Experts of a small language model.
Experts: 64 experts in each of 12 layers, 32 SwiGLU neurons an expert, 4 picks a token, a softmax router, a shared expert of 64 neurons.
Below are experts of layer 6 (counted from 0) of a mixture-of-experts language model. Rows are named gate (a neuron's input weights, with its number), up (a neuron's input weights, with its number), down (a neuron's output weights, with its number) and show model dimensions 0-255. Each number is 50 + 10 x the weight over its row's rms, rounded and kept within 0 to 99.
Before each expert's rows: "comes before" lists some tokens at least twice as common just after its tokens as in all text. This comes from a sample of Wikipedia text that the model never trained on. Tokens count by the router's weight.

# expert 23
comes before: " |", " |\n", " to", ":", " that", ";"
gate0:50 24 61 40 62 47 40 58 67 43 50 60 43 48 45 44 45 59 62 40 58 55 53 42 44 59 50 47 51 55 38 62 48 64 43 54 51 55 40 64 43 52 60 47 52 47 47 42 64 71 39 57 47 51 47 50 45 56 52 56 41 51 48 62 66 45 61 55 27 59 69 33 59 74 52 64 56 48 45 46 46 62 71 37 40 53 38 53 56 16 48 45 54 50 61 56 51 66 37 58 42 49 35 49 62 32 51 43 53 79 56 35 38 49 51 54 52 49 50 40 49 56 52 55 60 40 47 71 44 73 37 55 46 50 44 52 41 66 58 51 62 34 53 47 53 65 59 59 43 81 54 50 51 58 56 66 39 50 53 61 56 52 48 43 51 28 62 50 41 36 51 66 48 56 41 55 37 47 55 61 50 50 60 48 44 66 47 41 38 63 57 61 48 65 43 46 40 36 64 57 50 46 42 52 52 40 58 46 39 46 44 60 59 55 39 59 37 57 68 62 47 42 24 44 56 66 45 59 50 53 35 41 42 70 49 56 71 46 43 43 41 61 50 50 48 41 53 49 50 39 45 37 65 57 63 47
up0:59 50 60 38 59 53 48 57 48 47 53 60 44 33 29 52 76 59 58 56 57 50 34 45 39 74 44 47 47 64 58 59 56 55 41 48 40 90 65 64 35 53 75 36 53 41 50 26 39 56 40 40 50 31 43 30 54 47 50 45 44 56 53 49 69 45 62 58 37 56 57 44 51 56 58 66 65 42 45 54 55 46 48 52 38 51 47 47 52 55 50 63 49 59 56 63 48 60 62 59 46 50 47 48 49 47 50 52 49 54 47 52 63 46 61 81 49 58 42 44 66 55 54 40 61 49 38 58 44 42 53 67 51 63 47 59 49 65 30 55 72 47 40 53 53 63 55 51 38 46 58 42 69 51 59 49 43 37 44 50 44 55 51 40 63 42 44 61 43 43 64 51 51 59 47 56 46 49 52 49 52 52 53 53 50 66 50 48 29 45 58 55 52 55 44 51 27 41 68 46 69 29 41 54 40 51 45 52 49 64 39 58 54 43 71 41 65 38 41 43 49 49 50 52 52 48 55 33 61 54 48 58 39 67 59 47 54 58 45 63 40 47 49 48 77 47 60 60 36 52 29 43 54 45 60 30
down0:40 42 40 64 40 73 51 39 49 53 60 60 45 47 51 48 55 50 67 56 61 38 52 59 45 44 59 58 40 56 41 51 47 41 35 60 47 34 44 54 50 50 52 54 68 41 35 57 38 60 33 54 61 64 58 64 55 42 50 52 62 51 52 54 56 39 35 30 42 52 46 66 56 48 55 43 49 43 52 49 48 46 55 57 62 42 42 68 46 63 51 71 39 53 45 42 50 43 72 66 41 50 58 38 72 43 45 45 65 62 37 49 53 56 54 44 54 59 55 59 73 47 41 68 58 52 40 34 51 37 63 44 38 53 55 56 42 52 60 39 61 40 43 37 62 42 31 48 59 52 50 35 54 58 36 59 54 60 44 47 43 50 55 48 43 52 55 57 44 42 50 71 40 59 66 54 47 39 40 47 57 60 34 65 85 49 58 53 43 49 59 53 61 50 52 39 64 48 60 54 44 50 57 53 34 77 55 57 53 58 38 48 45 66 64 45 56 64 53 51 57 33 58 64 55 35 63 52 48 46 71 38 81 55 42 57 46 57 55 60 44 64 68 56 46 38 59 32 45 58 63 50 57 48 35 48

# expert 25
comes before: "1", "9", " ", "0", "2", "8"
gate0:33 59 66 49 53 47 34 47 55 46 71 52 47 43 41 54 53 63 51 44 47 61 52 51 43 63 63 43 66 48 43 52 38 64 47 56 49 49 52 58 46 35 68 48 39 64 47 47 55 60 45 64 48 51 46 49 68 55 43 66 42 54 37 49 47 56 44 64 34 57 39 39 57 72 47 64 46 28 46 64 44 70 53 53 43 61 50 52 55 36 48 52 48 66 49 59 39 64 51 46 46 56 33 41 68 29 62 57 40 72 39 27 48 34 47 48 48 52 44 45 58 35 53 48 34 48 54 56 50 56 57 53 39 50 51 36 40 61 53 44 54 30 53 42 36 61 59 54 44 54 52 46 50 43 25 53 39 55 24 68 54 59 50 65 43 37 38 46 41 47 46 46 48 54 31 48 41 46 57 49 46 33 59 57 37 71 38 49 45 62 67 61 31 58 47 57 48 41 48 46 59 55 64 53 45 38 60 41 47 43 40 41 61 54 54 52 34 55 52 59 79 46 37 56 37 53 41 48 36 60 48 35 57 69 54 42 49 55 58 52 43 36 43 60 65 40 53 53 49 45 41 24 47 65 41 63
up0:48 70 63 47 50 56 33 45 43 42 54 51 57 48 28 61 69 62 66 59 42 56 53 39 52 55 40 48 49 57 53 40 55 41 41 66 46 60 42 54 30 49 44 41 52 58 77 33 48 44 48 53 51 30 41 49 60 51 45 54 62 42 37 45 35 48 53 53 39 48 51 31 41 37 53 62 41 50 57 56 66 43 54 36 40 39 58 47 47 44 53 56 42 66 57 60 33 70 68 48 50 64 42 65 56 35 57 52 51 53 41 42 66 48 55 54 52 52 39 52 44 56 46 54 41 38 31 48 53 50 47 46 45 52 32 56 43 63 26 32 40 49 49 37 42 68 54 37 48 45 53 51 63 48 35 53 65 48 26 51 40 50 57 54 73 46 48 54 50 58 73 61 54 55 63 43 47 53 46 58 68 42 62 41 52 66 34 64 37 37 82 48 35 65 45 59 51 53 57 47 57 42 66 46 34 54 46 44 43 42 27 48 61 40 64 38 51 45 36 53 57 45 50 62 49 42 65 43 53 43 51 61 42 69 46 39 46 54 58 48 38 57 49 45 62 44 55 59 37 38 36 52 50 54 46 36
down0:50 30 47 40 44 49 59 42 41 77 60 51 47 57 55 46 45 46 38 54 51 39 46 52 38 37 47 28 51 42 65 47 58 58 51 53 39 53 47 56 42 59 34 56 48 61 55 56 60 31 53 45 68 56 51 65 66 48 67 56 60 50 42 53 31 38 47 54 49 52 42 49 41 40 50 54 41 51 45 49 51 62 39 60 52 34 38 71 55 64 40 53 51 50 60 36 46 46 31 69 41 45 47 33 65 42 41 62 56 54 39 43 47 61 66 51 45 61 51 44 51 45 52 43 60 61 48 42 37 40 50 53 48 54 58 44 44 69 60 42 78 68 39 48 47 32 44 41 73 41 27 59 66 47 57 59 49 63 43 51 27 56 56 45 45 57 59 30 42 39 60 52 45 25 56 58 54 46 56 54 43 70 26 48 55 47 62 61 42 52 47 57 63 37 65 35 50 36 35 47 59 41 50 38 47 37 51 55 36 53 57 57 52 47 71 72 62 47 42 47 63 43 53 54 58 27 38 44 46 45 52 45 60 40 55 52 48 46 44 48 44 59 69 52 54 58 58 52 43 50 67 40 44 38 51 44

# expert 4
comes before: " the", " to", " a", " with", " in", " on"
gate0:39 51 53 47 39 54 43 61 57 40 57 49 32 44 51 53 43 64 55 44 43 44 56 66 54 53 65 44 54 43 49 51 62 62 53 60 46 50 59 43 42 48 63 40 55 35 64 50 49 55 52 58 47 69 53 55 50 44 48 59 31 40 56 58 69 46 63 76 49 75 40 43 51 62 49 59 59 55 40 51 51 46 47 34 44 66 47 50 49 49 44 30 55 54 57 61 61 56 55 63 42 47 55 57 77 42 53 55 35 60 46 41 51 42 51 49 68 41 44 48 52 48 52 71 45 46 45 62 46 67 45 59 41 43 49 48 41 54 40 51 56 43 54 49 54 50 49 35 45 52 47 28 39 56 41 52 35 34 37 52 73 50 71 53 55 30 53 47 39 45 34 69 56 60 41 50 34 62 41 55 50 48 59 49 61 53 45 58 44 62 58 64 41 48 82 62 47 62 58 65 45 53 36 55 35 54 64 28 46 52 32 47 60 53 55 55 55 63 39 58 55 58 47 52 56 45 42 61 35 38 53 41 55 68 56 45 61 42 63 49 33 59 53 52 47 38 46 15 55 54 64 28 46 62 49 65
up0:57 50 38 48 43 58 37 34 54 65 40 53 63 58 40 64 68 51 59 42 62 51 52 43 55 60 41 56 45 56 68 53 42 60 40 55 41 58 57 62 56 55 37 50 45 47 49 41 58 62 31 42 34 34 41 32 46 56 58 55 60 62 40 40 53 43 48 57 41 40 44 33 46 55 57 62 41 37 47 60 55 48 44 64 34 57 43 43 59 41 46 49 43 60 44 37 53 57 66 51 55 70 55 68 40 41 55 52 50 59 51 28 63 49 46 43 56 43 41 56 46 60 66 28 59 56 41 55 61 30 55 34 55 58 47 58 45 42 48 43 49 60 38 38 50 54 64 45 35 70 46 51 63 48 59 52 40 51 37 42 35 39 37 50 36 52 49 75 36 59 69 43 63 57 56 55 60 38 44 34 63 43 53 59 51 73 38 50 43 41 61 52 44 71 36 41 44 37 46 36 62 45 31 38 44 43 42 52 36 45 47 51 55 54 56 32 49 49 62 41 53 54 49 65 42 59 74 33 39 60 57 54 47 66 53 50 58 60 54 66 48 52 39 35 67 55 50 64 39 53 37 59 54 50 42 34
down0:54 37 33 77 63 48 51 45 50 72 69 53 52 63 61 50 52 60 47 58 65 43 54 53 51 36 48 41 46 49 52 49 46 63 48 40 52 43 52 66 55 66 31 56 50 46 43 53 48 62 45 55 68 45 43 46 42 43 57 61 77 59 35 41 32 38 47 54 44 47 44 59 34 30 66 51 41 53 48 61 37 46 53 66 54 47 55 56 43 62 41 64 52 55 61 56 44 40 44 42 34 60 42 56 46 54 41 59 63 48 35 46 45 48 54 60 52 69 50 54 55 34 32 44 43 44 33 49 50 28 55 59 55 58 52 53 43 39 50 30 53 37 41 29 64 56 56 42 65 46 45 30 46 54 46 57 55 66 48 40 34 52 58 51 45 47 56 46 63 43 75 61 52 49 43 44 44 41 44 32 41 45 43 53 44 51 46 53 41 34 54 25 51 45 69 46 53 61 43 50 35 55 51 46 42 49 51 58 32 46 51 62 53 44 63 54 64 64 54 52 63 57 58 73 32 44 56 36 37 58 47 57 65 57 63 46 49 62 41 64 29 57 38 55 40 51 41 47 58 43 32 37 60 43 57 37

# expert 49
comes before: " ", " the", " his", " a", "aged", " her"
gate0:44 51 51 47 39 51 39 44 51 63 59 48 48 52 49 62 47 57 51 34 48 51 55 51 50 53 55 55 64 45 43 55 61 54 35 39 57 40 51 62 45 47 60 49 49 56 46 49 54 67 44 68 31 60 66 48 50 61 34 52 38 52 53 44 60 59 60 56 38 60 55 46 55 52 58 42 43 52 47 47 50 69 53 51 28 46 42 41 50 37 61 36 52 59 49 59 56 59 39 53 42 57 69 54 48 39 60 44 34 64 49 36 57 56 26 45 66 53 28 58 56 47 52 55 44 56 82 60 44 62 39 54 50 35 45 51 61 54 50 34 57 36 53 59 35 61 60 54 38 56 57 25 31 64 40 57 41 43 29 56 56 51 65 51 49 29 34 57 41 38 43 62 50 50 32 53 48 35 53 57 65 46 53 55 63 60 37 53 55 72 79 66 36 44 57 43 34 37 65 55 38 50 52 48 60 53 43 48 44 56 39 62 51 55 43 47 44 50 57 66 56 66 33 60 49 40 53 52 35 31 39 33 62 66 47 38 56 47 65 50 47 34 55 55 52 42 45 22 50 45 54 45 56 53 48 47
up0:45 50 67 51 41 46 44 48 60 64 49 59 35 30 48 67 66 57 60 44 42 45 49 43 35 55 42 44 38 55 69 60 59 44 52 39 46 58 58 69 40 55 46 37 55 38 57 38 41 71 28 44 44 50 43 27 39 51 45 61 46 56 47 40 56 56 61 56 52 51 47 35 52 69 48 63 50 43 61 40 50 39 43 58 52 48 61 59 59 36 61 59 37 64 45 59 52 63 51 55 67 56 51 60 49 31 52 66 46 46 48 59 58 44 67 60 46 48 20 51 48 54 51 48 60 43 27 52 52 49 65 63 30 60 58 57 53 51 53 38 43 61 34 43 46 68 68 47 42 28 40 38 57 51 46 56 49 54 54 48 56 35 45 55 40 35 51 64 38 33 54 61 47 52 55 57 44 45 29 55 65 52 59 59 43 62 55 61 41 43 58 54 45 75 37 52 51 47 44 46 75 36 48 44 41 58 39 34 54 57 23 74 55 62 77 50 42 46 51 38 45 45 45 49 65 52 51 43 50 49 47 57 47 55 45 39 51 51 57 47 52 65 41 40 63 43 48 59 48 50 40 60 58 48 48 58
down0:45 51 44 72 62 47 59 50 49 46 62 48 50 51 44 44 65 49 50 61 60 59 52 58 51 36 61 57 45 49 74 41 55 61 55 48 47 43 42 34 45 41 40 53 68 34 53 74 43 50 59 38 59 68 53 62 54 66 55 71 59 52 28 44 32 41 37 43 49 54 47 49 48 42 61 48 42 46 54 64 41 56 52 50 74 41 54 60 46 71 36 48 37 49 61 39 53 60 52 56 47 61 60 40 69 75 49 44 61 31 42 56 67 61 52 47 53 56 57 46 73 50 34 75 48 59 48 38 40 30 55 50 51 82 66 51 40 60 53 38 46 53 57 53 51 41 45 39 65 49 66 64 45 63 42 57 74 76 51 50 46 43 59 49 45 68 51 42 45 65 62 50 50 38 55 55 47 48 52 50 50 49 44 43 63 50 44 51 56 51 67 47 54 43 42 49 64 36 41 49 52 65 59 64 32 39 48 50 41 57 57 41 52 66 56 35 56 68 64 57 57 43 47 59 45 39 51 45 42 64 68 51 55 48 55 58 48 47 52 64 36 53 44 52 42 44 49 38 61 44 52 48 55 53 40 45

# expert 17
comes before: ".", " |", ",", "==\n", " was", ".\n\n"
gate0:48 36 59 40 66 46 38 56 51 53 61 61 50 47 38 52 38 55 48 23 56 55 56 30 50 59 67 56 52 53 49 61 44 57 52 36 30 58 52 54 54 69 56 51 48 42 48 56 55 49 37 68 47 72 60 21 43 59 47 61 61 53 58 63 47 47 67 56 30 51 50 42 56 63 54 66 46 24 31 55 58 73 57 53 45 54 39 39 55 38 56 50 43 60 43 55 58 47 51 45 42 53 51 38 49 33 67 44 51 60 45 35 55 50 48 60 58 49 48 42 51 47 37 67 40 44 67 54 35 43 62 53 51 38 60 55 48 64 50 49 51 53 40 55 38 51 52 55 47 46 52 40 31 58 37 42 33 32 41 48 58 39 60 44 48 26 45 54 33 45 43 50 58 61 50 41 42 44 57 54 50 54 58 59 40 58 52 38 55 53 65 66 51 48 71 54 53 49 62 46 54 51 41 47 44 50 48 47 49 51 35 52 52 60 48 53 61 75 51 70 77 58 33 56 56 40 50 49 28 42 54 42 49 59 42 50 43 34 56 36 42 54 57 50 51 46 52 39 53 39 73 23 42 65 38 61
up0:48 64 69 47 54 58 40 52 37 54 35 52 42 43 37 64 62 56 58 52 51 63 43 39 45 61 64 40 61 62 49 47 64 42 44 37 38 64 51 45 52 57 40 36 50 49 37 40 31 56 41 35 64 50 48 36 36 55 60 54 61 42 39 46 52 46 43 64 44 59 45 67 44 41 53 72 40 42 61 63 50 38 56 50 45 41 44 49 57 45 54 65 51 47 54 52 48 57 57 39 52 56 58 72 50 30 55 62 50 58 42 44 61 45 54 65 62 57 38 54 48 59 53 49 40 45 39 54 55 35 46 42 49 55 44 59 48 66 51 46 73 58 52 47 47 59 51 41 41 50 42 40 42 51 64 44 48 46 48 37 57 42 45 32 48 36 46 68 31 40 72 61 60 48 63 52 38 25 52 65 71 49 60 48 56 46 43 42 32 49 55 58 49 61 40 38 40 55 49 33 55 33 42 59 30 42 41 45 33 67 42 65 56 40 57 65 59 54 55 47 66 50 52 68 49 40 47 41 65 48 57 56 49 79 73 51 58 51 63 49 42 53 52 54 63 71 68 43 53 62 37 53 62 49 38 49
down0:50 48 38 40 76 35 48 42 43 48 59 45 55 59 65 65 38 60 63 52 53 56 43 58 49 48 42 34 46 48 53 37 59 45 52 57 42 53 54 41 46 47 34 52 67 42 40 58 37 61 49 47 54 49 37 46 60 41 60 64 78 39 38 39 50 50 37 34 47 58 57 58 57 56 45 40 49 46 57 47 48 50 50 59 53 42 40 59 43 71 40 70 45 44 69 55 40 42 35 38 51 40 54 50 58 63 48 52 75 53 45 47 75 49 57 45 59 44 53 53 52 47 37 65 63 51 55 47 39 42 41 40 27 59 73 47 43 73 61 39 57 53 48 40 63 50 49 48 69 32 47 56 53 51 48 47 57 56 54 64 34 48 71 45 63 56 58 50 39 52 71 48 59 47 65 40 53 42 43 54 63 46 59 64 64 55 68 64 48 39 66 55 53 54 56 50 29 49 56 50 48 53 64 63 40 47 40 53 40 61 42 50 44 47 42 55 58 69 34 54 58 38 45 51 49 34 29 30 37 57 53 53 58 37 55 57 48 44 67 50 36 49 71 62 60 60 64 37 54 54 46 45 51 38 55 40

# expert 57
comes before: " of", ",", " to", " for", " by", " ("
gate0:38 40 51 50 50 49 40 53 48 55 58 63 48 52 47 42 50 55 64 27 49 58 52 38 55 56 44 60 72 57 61 51 43 59 40 57 40 45 38 72 42 38 61 46 37 57 35 54 58 71 37 61 49 70 45 44 52 60 38 68 42 53 42 59 69 36 59 47 51 60 49 42 58 75 52 56 54 50 44 55 48 54 61 54 41 66 43 48 62 40 50 43 50 56 43 63 50 51 44 52 46 60 61 58 50 32 61 50 28 67 65 25 56 35 43 48 57 53 47 41 62 56 49 39 55 35 59 66 42 61 55 50 35 46 49 41 39 49 53 62 58 36 48 52 55 50 60 54 39 47 44 63 39 59 40 52 43 55 54 45 68 40 59 44 52 42 44 44 44 48 56 43 49 63 44 47 37 49 70 57 47 48 53 49 39 65 50 51 29 60 67 45 43 68 71 55 42 41 53 35 52 54 32 42 43 45 54 48 55 60 42 47 61 58 49 47 47 49 62 61 63 53 33 36 57 47 33 60 42 59 58 39 45 55 61 50 68 61 63 55 52 31 58 61 62 47 22 42 51 49 58 12 46 59 45 52
up0:59 63 61 38 26 49 56 58 56 52 47 45 51 45 39 50 74 71 66 51 40 49 46 45 67 59 62 47 43 63 61 42 48 38 45 51 44 63 64 63 50 68 50 31 47 39 54 53 61 51 47 42 43 23 45 20 42 46 49 46 60 48 50 38 55 45 55 68 50 36 38 40 51 52 48 66 51 56 57 61 59 31 31 69 37 55 58 65 55 53 46 50 52 53 53 41 51 60 43 52 46 63 49 62 41 44 43 59 57 59 39 46 67 42 58 59 58 50 29 57 52 50 40 34 59 46 28 48 60 43 50 54 44 57 44 62 50 56 43 56 50 60 48 37 57 67 51 37 45 42 36 58 66 47 47 54 51 36 43 47 58 51 54 44 64 33 52 74 49 45 52 48 45 60 68 57 41 45 60 45 73 49 51 57 47 48 55 52 39 37 65 63 67 64 56 28 49 53 47 59 52 36 43 66 34 39 50 60 26 46 44 63 61 58 74 47 68 55 49 44 50 53 54 52 53 61 63 37 60 72 50 58 38 61 57 49 57 45 46 63 51 64 43 47 51 55 51 53 50 51 47 38 40 44 57 51
down0:50 40 54 59 61 32 64 39 53 70 55 48 66 46 52 56 34 54 55 52 40 47 50 56 49 53 53 49 46 48 49 50 52 53 46 50 56 46 38 45 54 55 54 56 64 49 47 68 48 65 62 52 47 63 63 53 59 41 46 56 59 66 46 35 43 49 50 50 29 42 38 53 71 49 51 37 62 55 67 50 33 38 47 60 53 59 54 66 49 58 45 65 53 50 70 41 41 41 42 55 32 50 56 60 50 40 49 29 58 59 33 36 62 47 61 39 54 50 54 43 62 53 36 54 46 55 43 51 55 40 63 53 49 63 68 64 44 70 52 65 80 46 43 44 51 61 49 50 66 46 48 52 55 64 44 58 50 67 53 61 54 37 56 64 36 66 75 48 64 42 45 66 39 56 63 46 55 42 52 38 41 48 41 54 73 63 55 62 60 46 69 54 42 40 45 49 55 50 39 48 52 61 55 42 42 40 60 42 47 58 42 46 33 65 37 58 66 79 38 52 60 47 60 50 49 43 38 46 41 59 60 43 61 51 61 74 64 54 47 62 43 48 60 62 39 36 51 45 68 52 64 51 64 39 61 35

# expert 26
comes before: " the", " a", " his", " be", " their", " her"
gate0:41 51 59 46 52 53 36 59 62 47 73 63 47 65 58 55 44 73 42 40 43 66 41 48 50 49 52 59 56 41 31 67 54 60 47 51 52 54 48 56 46 52 61 50 52 53 46 41 56 71 45 54 64 71 57 36 54 31 40 71 43 50 46 64 64 45 73 74 43 76 37 49 68 60 68 55 55 54 43 49 48 66 52 54 27 56 43 60 55 40 55 39 54 54 45 44 55 49 40 61 43 50 55 62 71 20 59 63 50 52 53 30 42 37 52 63 46 38 43 59 45 41 49 69 52 42 52 66 53 57 49 57 40 50 44 36 59 47 45 37 59 41 36 52 42 60 45 50 45 54 50 40 38 47 46 55 38 36 46 59 58 50 58 53 42 19 49 51 23 42 39 60 54 46 31 63 48 46 62 55 56 53 62 52 50 44 49 51 52 65 52 61 43 47 55 49 43 57 41 69 42 57 36 41 44 51 58 44 40 44 45 52 56 57 51 50 47 61 46 62 64 45 38 56 45 61 49 54 26 49 54 50 69 68 50 51 57 50 68 56 40 47 51 49 62 46 33 44 44 58 62 39 65 45 43 45
up0:51 55 50 34 44 54 51 60 50 49 47 64 48 54 35 34 65 69 65 46 53 50 51 44 56 40 55 60 38 61 72 57 49 51 51 37 50 58 57 71 43 64 47 52 50 47 63 36 45 46 43 51 44 43 44 33 46 44 43 62 47 64 54 45 47 45 40 63 40 38 27 40 52 57 56 55 51 34 47 28 46 43 40 56 42 47 52 72 55 38 69 62 36 59 55 57 53 59 47 53 63 56 56 52 49 33 54 57 44 32 38 33 66 50 52 49 52 69 41 48 52 59 62 50 61 43 45 54 42 47 70 59 46 60 38 61 45 49 31 52 43 61 34 28 52 53 75 49 44 50 39 44 59 52 41 45 50 42 51 47 60 45 36 60 49 37 44 81 32 42 78 42 52 49 40 44 45 34 35 40 51 39 55 44 55 61 54 48 41 41 60 77 55 74 63 51 54 47 52 46 63 35 38 50 39 33 45 44 28 54 33 53 58 50 66 47 49 43 59 36 48 59 36 48 42 62 48 39 40 49 52 60 42 60 57 43 51 51 43 52 32 50 43 48 58 42 48 60 48 47 37 45 42 60 44 41
down0:46 58 41 59 43 57 64 46 64 56 58 53 53 71 53 61 36 50 53 53 73 51 49 53 40 42 51 48 41 57 64 41 48 62 52 50 49 64 62 41 52 46 36 45 54 43 48 47 52 62 45 53 62 44 46 50 46 47 60 67 55 52 47 43 37 41 51 38 56 49 46 47 33 38 58 47 45 43 37 65 48 57 56 62 55 38 69 49 44 64 66 59 51 47 66 51 38 46 58 52 50 55 64 54 55 53 58 39 69 54 48 57 60 43 59 59 54 38 62 65 65 41 25 49 38 48 50 53 41 28 81 47 62 69 70 35 44 41 39 71 50 62 40 39 78 59 53 44 68 39 54 52 39 65 48 55 45 50 47 49 40 39 61 62 58 78 48 45 51 59 60 52 42 51 66 47 61 47 39 43 53 45 59 46 48 46 47 45 44 44 82 39 53 56 70 47 56 42 58 50 42 57 55 66 49 63 47 59 25 48 61 55 50 48 53 59 60 56 54 47 60 60 59 57 42 45 50 19 30 64 54 34 54 45 51 54 50 64 39 51 39 63 44 55 46 48 56 44 55 42 48 41 61 52 50 33